Experts of a small language model: 279M tokens.
Below are experts of layer 4 (counted from 0) of a mixture-of-experts language model. Rows are named router (the router's row for the expert), gate (a neuron's input weights, with its number), up (a neuron's input weights, with its number) and show model dimensions 0-63. Each number is 500 + 40 x the weight over its row's rms, rounded and kept within 0 to 999. Numbers have three digits each.
After each expert's rows: "comes after" lists some tokens at least twice as common just before its tokens as in all text. This comes from a sample of Wikipedia text that the model never trained on. Tokens count by the router's weight.

# expert 41
router:520527511540522560497524477552539474466493546523448474474473536544571524510483476492461387490480552517534538465442476490494458445534518466467539455493542528443503459563446479448564437489499541
gate0:549543414468515546497418546584467463536512464520551529514462536456464479467500541449461502468524472517601574512523438526538445502524512559494463460500465464469486571492515516505428439488492504
up0:481409478443485497498512612520505525479524540486468488557530550455510449581458513543506478549564462553531513494464423514523476529563500496490518570545515563491500555444493454538487481527464487
gate1:437522502515534526520494532513553541485561503506530524537490474508527468483481527497522470584502511578493451538458469483482494520586530546473465510494514503348520519477504480629473500470488452
up1:446531624550523515503517472469485479473502463562423525511510518490491547539548448544514480509480545531469565574512502496487541478480560573449472514490525534399563514504451495614543495552417464
gate2:479509517461507480537516471461512522501523503492478507449498521519464454491440491513515475526420514494496527542499480459503475482505496487529559483447556513485484442499521476546473518489515497
up2:510512430431553466413508561461468540454519531497532470446501491549522474484495539552564450528479497506497470459422413560427528544495513498425525500524539477553460463461483468467477536404499486
comes after: "2", "1", "'", "|", "–", " \""

# expert 60
router:438524576502498446527511549489481503496498444468538469503563486508532445537550527461485535473505514481451415550452506496505542445472397479527509458434542495500567531471496542445509505404533523
gate0:453426466531487542485495458499494473558539536465501412456532512493568427559484489509422540491484527488499473446516492500503563495523467493511487515455516456479549484452480488463537461513499527
up0:506574561466479542500502463434440495485563503502484452490538530388498451480505455470440576474524448503508530533509555441540525459454528500557514515499452404512558529467551523456575526523546515
gate1:446552547500536446522486581479458495440507443399512532518431457552475505463500481484444519484535528546474437551507479464482516409495440429430520488543467515459501491573418468522387553510472481
up1:564405386530500497544453507519581489502486604540492477539475486502493485546516602533504458519515495569524538467510472462522535515573535479526509529536508509437481454443529501486543436465445486
gate2:498542538479512526546504534492538479464406448437516466473416468514548494516519449437484426478481462491468500556527482436474457486507519420451493473489506446542532469568440503489450508517480513
up2:508581563506481531526521509496478524457488460512580510499483459490516534485502462485434498448585463452516476574526512437528499469497541494495516458514519422537568548529494477439500537554546491
comes after: " of", " the", " and", " in", "s", " South"

# expert 7
router:535443498503454524488551478485580517471468515446437484445499518475492413520506517455517475486503512552503542465458408467510558477469461511504582495486507421530552469507475479478520527531476444
gate0:506494468498471509530547506508408497459492470511518445528449499515544497419473469498414453514511446569488559485527474446545561512471526486490532457562460426521548554555376502509538532552535453
up0:531493426569558495471465564514491509514504490470417570568524404509538387518459525474490534533468442518513458535535480509513513508512481518449591519530442481408485462488448498488500465473556543
gate1:476453484539539521506504532551465508480499502492451570505489471494472508525514479501556491470536525568527567465497494482435440421495509462410497519500398545598543444449494476509477500514548485
up1:507575450522507485519435516492591489505496477462489528479511452543499518540528530501495499435500514479560504575489494519519414519509501481553496487430471514548477541504440537447477439465504469
gate2:425535523520514498480548511493472478467492499546541526534520575504510564530467454513474516496539455500515534528584544478530488485551505527500497504559531520516434481491539513464558500483524519
up2:521532495430499502503396558552538520584554496539479464614484479608451503471435535496539594504492496495486499454535460458528463489463547479528493513438501511499503473514439448554484446549537512
comes after: "\n", "-", "==", "|", " —;", "==="

# expert 28
router:449568492424527536439480601509506491542446471533463466534455499493514558528497532527491555418417492537517514524479492499498479476470434538491420515445547518511496551501480624494522464499500480
gate0:418502541480517522523473492502507458532518453535473518503451547472534582509513440463563506479541467511561595574519525447495506485456540530502449476503467440524520479515528538497495548512454511
up0:518541471461503538511536514553451484531526566469556536566513507641601496429509530484474508482566489491527505485478496517539522474491514512498500520450417520433434487488540534471508514515530518
gate1:493511513458525533478489526537459488576507485529436507460498498476469554512543532564490539522487511496472483505552453550486431485535453500517501553452612528415530522521481513453530480478438520
up1:511505550450517575508484536530496503503559476458492517419479489464467543492526580541455473541515503488498482435537462518514435522540457542469508544468566485473536535548462495522519478530490550
gate2:502565430493462538496511551518557522450470389531471473515512461557585465498511512485500500414488488492511526455462484513469510441469508501486542442489498519542540512473506564446500473536530469
up2:523463500570486471506453532517456495493530496516559469453466547528496531472532499483546472577439548488476583505507478482536490518542478486528506528472493513445545478479504447550452506498441493
comes after: " the", " a", " his", " to", " The", "s"

# expert 53
router:492510501487461477511474449517448533415469450573534445459535565551491506538509494539539504529497458458513468426528427455519500502513436495549541498432505479562466488468500536436583500561518494
gate0:568498453568555493498470481480491462490551509498637497426580503467494525544574468521512479444556508505463453375585435480492529453507408525537509506446442512462478442491509441500525511456518470
up0:539571537545482530507520461436443541482525432526564485418594484472511580503583450452466481465522490507504470433538416469540454509478459502467558504451474471520490466565520446461495495485533430
gate1:477476420489540579445473525468484564431421487459474542537424502548461467425474517458525457481482495503563530516531450518482572550459550479507535517474527526508530504436477435503461481513492490
up1:441469599480523413523506509498581488585610602493456431492550501471565473528475531596459531520523526495424457478513551481479533508530462478525449490489516484503493510475501558522508508483521516
gate2:501481407590497468545486584424548555539470447607558472467479518451459477495509570600503511471501477509504485514527422461525504499511455425537548521458512495550459513476508511551519526458491567
up2:524517482510501496574487486466519491492486472505500506430521598442511536482538514573510503506530428491573472564527449474497540445468508468522530427465473502534408573485535510498556572535523483
comes after: " (", " |", " \"", "-", ":", ";"

# expert 42
router:523494473436554465507507496585453445501470567523556464475438570551485536481410506502534510565536530520540505474525490477474554511615553490547447519540552526479476473566497494548510412521475577
gate0:509453432483434489523500499540507554552503507476510445442511530526565434457482519536568551531466516539518451456520438535482569550518484512503518543464513465528542492473492452508539444503444491
up0:494519528484543505463506461370442523504471456526490462503464502491435556526549452507488474458472461484491559538505451508515479434436483492488504506503470556494464507532462501554452515513534538
gate1:547538515565410488525480517453490490522453419541513471437499547416484506476530488486551525534478476487480501490543430468492552522461459526493515446509529449533557538472467488520522529563550539
up1:535485478445500528484478517551456506461521530476476537461479463450502424538546486539521442525498507528513524526493507568472510494577477531479525560546510507501462518501499497501418465446488388
gate2:538486484510490530530513458524462498487474538457505484533490522528427488418499510404492543464492469485529540452492566517533514535548499599605481533573471490519488516557483487443460519476579450
up2:440464479530413510483467585459456504561448507509513427407519474572559458590518490548511448532532535517465497516473516427497530462537523499464459419487518498477506542515538518520536424501496545
comes after: "1", " (", "-", " \"", "–", " /"

# expert 13
router:570508534509501472559503514532489508421500499527513531486457531533518464503553495480549502476543499515553484498561548502566500469476484590435436459432474418503515490511466583526515505506450533
gate0:545553579513470522521575512424563481471499471588517471521476533533501499456515460472445451473470540524496538452556524483558502470444627484417493501475513468504555528469479522572520570523540532
up0:489502533492388441521449599538523539503511571563487508541446518544593470459474550483461442529524513517543563479514555486543538481517494464480564473464503468510502517490478554498540521482514479
gate1:520516501482533521441517505502488488502497478489589502485505553514514542513482556520519524503561450467432380537448536532515408550497467546488486555523446555495467510492461456511520495489531560
up1:484421508440579577536470529530527550454532576503522474524525509448468480464461508474469503500428489545474484481512517556547543561542514467491575503494448469444471501507441506498513485535483492
gate2:455466476442573523530448491456465475499562423478538469529438482440432522492501489475437453491551469454544478530516588520449480523527506497531481469505458507453489515511455453575505509464452469
up2:482509522615574497443534541515519530492567536486502518496498570481602508513506487538501414529467465563473482558431414557575511573451560465459484501523497464530481465469483492458417510491521526
comes after: " the", " a", ",", " The", " of", ":"

# expert 34
router:437581504550484518515488475480520532514511459435479534543577486519453523501552507512466585432476451472459511506535457477525502418514414493602541472481483488499500535560536439476532502550475442
gate0:456557492534556533455506463483476546561531535451504512486501509510486517476465539559499557487502528436528474575443519485501491474529473462496485561436442558488501586509470480486501497569417492
up0:520453520524508436463539493523534495487471484555430476483481446514570444523419572493543466526501549585465521478519451548454534531543508532503490506543559474503535461485469541490511429469544495
gate1:478509546495440486471542482488416490501507411486555538496560523461472499439509475448465516424522526520545502562492533517520495496531587530557526487473538507528533540555509499452532519451531490
up1:395447515462478518515501440489464527464485517489497529466560466471538512447477467528462555531499504526539470553548527546550488514523523468532480579537456435433502416477537529503528510543469481
gate2:516520542560461483500494451485504486490543493460516518534580536419454474464540474515462483445522447424506506497534524452538522445473495492547551450551483505553502544514498488509462533515568461
up2:566560525536531476497508515562531461496557484404477522538532492479473475452480476448525467544588459451527463464527547496525471416501531459571499473579468449501504489501437459515489527528483481
comes after: " the", " of", " United", " in", " and", " on"

# expert 57
router:461497511503456562493472488473496456400571500505464530454520523483474512447415477489462535500434594496471554521502425533551546514530530457456556465535496499539513459549442494480498507526460538
gate0:489542464392518558513526516497514511485514551545533511480504512520605505550521496504534464471528510517480475523467517507480496518489442488503563452551543464538517516538518457453569543553531516
up0:492519527508516492559479537515536534513506492553519522463432482491577506640526491497513418478529517453506470503508574525496481516458547491532547492460502537475462507472561520438572541511554429
gate1:517559534546543461452522509472389509510546475525542534483510569475511488508493519417483539489510472471527565539487513503465492493495567476582499488511473418518509564455491476493574538507483513
up1:498546491484555519480476476514484487453449515486506521462548487405491524492434468526445428418508487515564493490516475441539485400515509488522484464581465506481531499498396518482584536525506536
gate2:539522561551533479529497459502455521509553448480570518469496523447380500514498493452497505527529554473457512555550439509475565504474500513510491404503493487530529474597554475463545536483541494
up2:568479538503507521546503574451473555516524511450477441489435500443562479548544492403534504514455522485554474556516405534473560430509527495470529578511559504492560550554499472507567557483572457
comes after: "\n", ".", "-", "==", "===", " —;"

# expert 36
router:485502450454493555495472457501507460414497499456450513440484455481543501433495464455454517465488602508542541532437433553568523493495483518432505467469510467535530484507431438481503537526460502
gate0:534503543521489490495459495471469491530472528528550516445484563496408475483589453446524514507409580455569527525524487574553579476511484489415529507465467533507465476468543487519518446513514480
up0:522515493542514530479524486503517458489518442538504523556507553471397516533519468484490549585521509550490573576567494520524554487460534525470526454557526574508583506503553520544468487523553502
gate1:569577494432479467478542502485504468446523523547565481511493470506531462494500432543486539520516499538522527535417439503572437493557469491548527479508505459469543528466500460465492498466493447
up1:427419502526498572543528561472518529483538549508576507544532577499479551519483457472507514474499522470460576524536457482454490448492536546560501432519495461569459526513500519480452490501478460
gate2:471461517499506514459416464489523516519519429496476528525557480469609467470522574505521521444528495545543576548562482529481557517497480574567475489492432489508519536442448532498544519464545468
up2:547546532484484577452549449485500496515470495470459532507524533498515505505480527439474509484532517495527516464523510434517499469486499508534529496464551493591525507459485524488562506486540485
comes after: "\n", " ", "\"", " —", " —;", "'"

# expert 30
router:424575530559544511518553549514491615579486495501537482458541473501502474527512476478531545475557529542539455468591474530425465553503432504440450510518513496455473475504519497492485471574509598
gate0:517519471474524467481496503513468512482516482558463487477445573521543438519397497476579441558452526517560496511470438571566440418480479496481463571470478452470512448509433460565559484549559520
up0:508484589545496492542538536442464497496515490527474468510453530474489534500461471526504436586493572454578574499471467518536550462498496529453502519507564437515520463517468472534502517541553508
gate1:480492508473518481522487506511513467492529510473463514526536513477502429459474489495530514533504514535565529539586539534484469500540413522563498521517489532481418496476518474494544558517509540
up1:497551499527561518560542453514492487492588469476500533528597551520471581480493431501457464494526509522517499507614527478536495445474460563510511490507501517479463557519508564465507512552493532
gate2:435543524507476490548502510494471474550507483551496538509578511508448477498522484507441468474529492460520499503533544480465485527460488443490544448516501550511450460461495571499405519484541458
up2:550503496477526508490466469521547482465472493578540486486488484533468481516474473551486522496519436486489458441479465443456536485530503512533478503559490460470540546449476490458566494483490468
comes after: " the", " of", " a", " The", " by", " with"

# expert 38
router:490478505499614492456498482555510509517547559520547509445483470520547505465465444590519460536526511498515518528434540453525503503539559484457430555504471531403479454544588461501485508504409538
gate0:539548497496497472469510448377444520488458439482558487475443517424552534484570496460479501475561500483478512531462494456521494481544484502502482473482531524498507530535501552505535554462445510
up0:413601450497478464469531473414432487517566482478488480544516618505491452432526458490524488513475529465553515506500447486526503491512520544438581419473473451551445479480541513430486495539522418
gate1:540478473532507519518520532486425516497521492485516621420534500458604507500501522486467448565470552496454501454493503516476529556519502471527493415551452493511489507483488487464562483493462485
up1:512461470585505464500526516485540485457562466548472559450533570484500428461475456508508457541513556481511494496531445506564486597495513494507494402555484445566500507472546452433464465528390504
gate2:442487544463516502520533496440439481573399457386539489553535481575514517494506499578544451484507453524519488450515495516442498385514533427432416534463497513529522456479527488528466481472536487
up2:493511514522461588463502524504511550463471433573544527487421535522423509456529432449516513476474482553504408509589535423475504472471536599447517511543508507433446527452429521438390543551476491
comes after: "1", "2", " ", "0", ":", " $"

# expert 37
router:489431537505543539574492478461496519480553563539512503558475549481446531445487502575550531544549447439486524445531510553506510510463482498528486493511488480548483479526495522551493549530453565
gate0:495517542519575519554518532401590439517535433481433532526467531498526524548469540548479484569535568529531461548510449562590515488487546520484496493539481488488546494503479501532494573490521519
up0:526443518545541515536476517440499449501553448521535606543460506427435488471531520501503456520527490428531530497423562568552508526457519562463540517525545495537539431486560508530505547526554394
gate1:489502563490500530539506479506522465567517525523477545543499492475515548464510554483525498479524467546540456477545497569414525437539568521503478576596462505437463477478487486511540502501498506
up1:472520512516481482599552495510497439491479527482481535505465489583483496452461546571510548552552546474486462440515531500482574493558533506467447496530519445474452463524535509497502550547558531
gate2:499462485445508563528452495434570471503574416465542435455445490582485554496480529555530487497546555416461529523549449456459462502520546464582485546506477484532581491406537508508448546473463520
up2:503509497453536447525474484558457514511481566555458524504518481398515476494483544466535494532440425581498547439455501485511435440489474484477553495463533475454453464613525558495489492441530443
comes after: " the", " of", " a", " (", " was", " as"